From a checkpoint of a small mixture-of-experts model trained on Wikipedia.
Size: vocabulary 25914, 68M parameters.
Experts: 160 SwiGLU neurons an expert, 2 picks a token.
Training: a variant of Adam for the experts, 841M tokens, 6419 steps.
Below are experts of layer 4 (counted from 0) of a mixture-of-experts language model. Rows are named router (the router's row for the expert) and show model dimensions 0-255. Each number is 128 + 24 x the weight over its row's rms, rounded and kept within 0 to 255. Numbers have three digits each.
After each expert's rows: a language model's description of what the expert responds to. This comes from a sample of Wikipedia text that the model never trained on.

# expert 24
router:106199129151109131148127135077182164123142116162149149135130123134150135171118136073116165110097140105118148100173120117169094108126135123180160140142117125100149145151110155116159130117118165081134109132128106124136138169079096123089150166098125095160101178101122084117105124146127098119123148100190143124145122159142088130128175150116126109123110114172142094107149091122108174085144106132100082132117136126174111116121135081118105151152128143105125107162111109141117150145126146135134149098126116138132137110150110087105122125125115145121132165142113117173120144124109156165115139133138112128142170107068134121126148132148094111125114162146104156108156077139123155144140132137112113138153134091119099165167161115139159163141067118123151146117125123147110139144126139
Middle or final letter pieces inside names and words, such as Gr-is-elda, Pe-or-ia, inc-ons-istent, fl-anks.

# expert 30
router:120141171118140160124122172140157143169126108144120145109114146132121153158147164071158140185139123139115126098191123144140121146172100145152104115111111113130168142189120098150154108154116132116117126116173156130137115134110153161166157120096117107121125173123149103110147130134138126142154109165131154128099133169149161135101133137164115100106159100158117122147111067119144121094108084139106124122110163092124114120100145136134133163107122141153120144139118158154095132136139146130099088109126139161137143135106152136113112096155131136116128142108162152107150178142115128119071091130132132071135167085064159130130159053145124161173110113124093130141153119092117140115131156116160137117117145153168122166182142159122171128143134127124107127145125142140113142152112126
Spaced separators before figures, such as table pipes, score dashes in 103–97, and commas or parentheses before years.

# expert 7
router:115167173104133145140142134121122124136161143164115168043113147145161168151149167113131150164120137152128111088129098102124101125128148144125118086107130143102152155104109110115101104165121130149143112092094133111137119121096173135137170110069128129116114144084150127109113148137090144124111093127127107128147155114140143101112136145128090099152122144124179124124132123111133144111138116162116133150121110116112107152090107109128117123112141079116110131142095116079093120100138149074124075114162140139112161155153154132136132109136092141107119106148134113148169147169093134108121089136117134136137178112056136140152132102166129109085146163128086115173130115114127140087153138127117140147155150183135104122152116157131134115141115176131153171126086163086121129086127131
Mid-word fragments in scientific, chemical and taxonomic names, plus Romance particles de, di, as in intrat|he|cal, eryth|rom|ycin, Cerambyc|idae.

# expert 12
router:149173194116129180129163127122152142125095121170132145103140131148173142125172171083169164144160095137125150133151150114151134115104095143105117130132112116108114179118130112083181106131140120126123080132153143124177160138071144165133141138098140104110131125152122122110144133140120113125176109086113165131126113135126160107105145108149108135119144111125097123145141138117130144105118113135073135135128123154165179162116140138169117155136153122082109116134107128128108104130124143120110126115157131155131112133160172123115103146106126148169170119081165126101126178146123127104124111101109142082143164096102109135153141077164130126156135147138099103109087104148115192090108082115124139138132128138150120126157154142102130135128101161120132150079119181112131113114143157
Apostrophes and quote marks inside names like N'Dama, degree and prime symbols, backslashes, braces, and byte pieces of Asian or Indic scripts.

# expert 2
router:124102161145154142131158119120172095164131085136131188132117127188142128091170119136172161129082124140122099130122096121131101137123089116138130101160096136135136161127122121106065111144108166124138108099137127124173156117097199148140158151096159147141178137063126136090141167116124141106136114137124138123120100142135144064150125116135130135116149123157120098100132161135147114131117095171131100159110113137149134186118098133131087186132161146086098121122127130127162097132125151092106128135094117174114115136141148131093084137119135116158117136097144117136136165136095110101104114115156120091110166092091144143136156077154133151160118127138109109141132143157101149113169101112128130143133149140146116102153175129146123138127110123111152144119104159122152095128133138
Line breaks after headings, table rows and list items, plus sentence-final periods on word endings such as ers., ions., ing.

# expert 14
router:136144127117159184141129159146151148151126163166141162118120157152133122103175132066188136167144129129119132112142140100151119108109107127150137105111108121091123153117111069106173132133136141122125123140120168117168135127094174165108122117063149118154123146141137086099132164166103153121134106136126125107113134147130163126128143142166125084110168102130120096121142136128124089091125097166126113124133158118141143139099108123168126135151120111120110085152111112132127125088145119103138114111141162145101110148159122161139118120137149156129095107132137154112134169113072154084116094135125138117139181084081147106112151067153132128150156158169094128148125168120113130097155110087123116131151158086162084136139123143148139121126120178111116153128102179126131146146132102
Digits inside long numbers, coordinates and chemical names (1,066; 53.9059), plus verbs like not, made, acquired, confirmed.

# expert 26
router:117166160122102134136159152125140202148117141150164158142117090169158119138157141103125185143149098145126148136148097101129141104144185163148153140172119126101147129152086122139168134130120148116101109085131138121153128128073152145138156147094149116140126083096129098110125123125102150159116122111135126100147110164143120141147126135121129110132118138165150111089150132109106109091105083196104155165121143126122144156140139079164136150128157156109146147139077139157180113105120093130100102140119120153120135163166165109101121154117098176140105118151133160129117167131066126098115079103149135123152168101112128101164139141169124141130142145148106132154132098124088150098174115145107130077160131151135105131135136133137121110127129135123135109132098143145166138106132134
Final pieces of proper names of people, places and clubs, such as -ara, -ina, -ica, -ley, -ville, -ia.

# expert 22
router:130150138133115156126115125168165108148103140143100144119112156168187159115195143077154156160151114113138115116150132135131116103096099147139151116133075132078116169125127098102196101156147127110118103148121102135170105164133199162100130175108138142125159098148146148099132129148088100124140109147124107083157113146113132108115161127137137124143162098148111123100143140097116156130131131150122111126120169099148128141103114128141154160155111136126164100147101101106128102075172128098106106126120126144119128123125164123165109177143122156116102107118169126138101164133086152088117123129142095106162167097097142117134123094146113123141131140142118118118152112136084139076141142086134102111142129168140106134160151170137115108122132172160115149133098138130111094148137123
Sentence-ending periods, abbreviation dots and decimal digits, as in d. 1910, U.S., 23.89, score dashes like 5–3.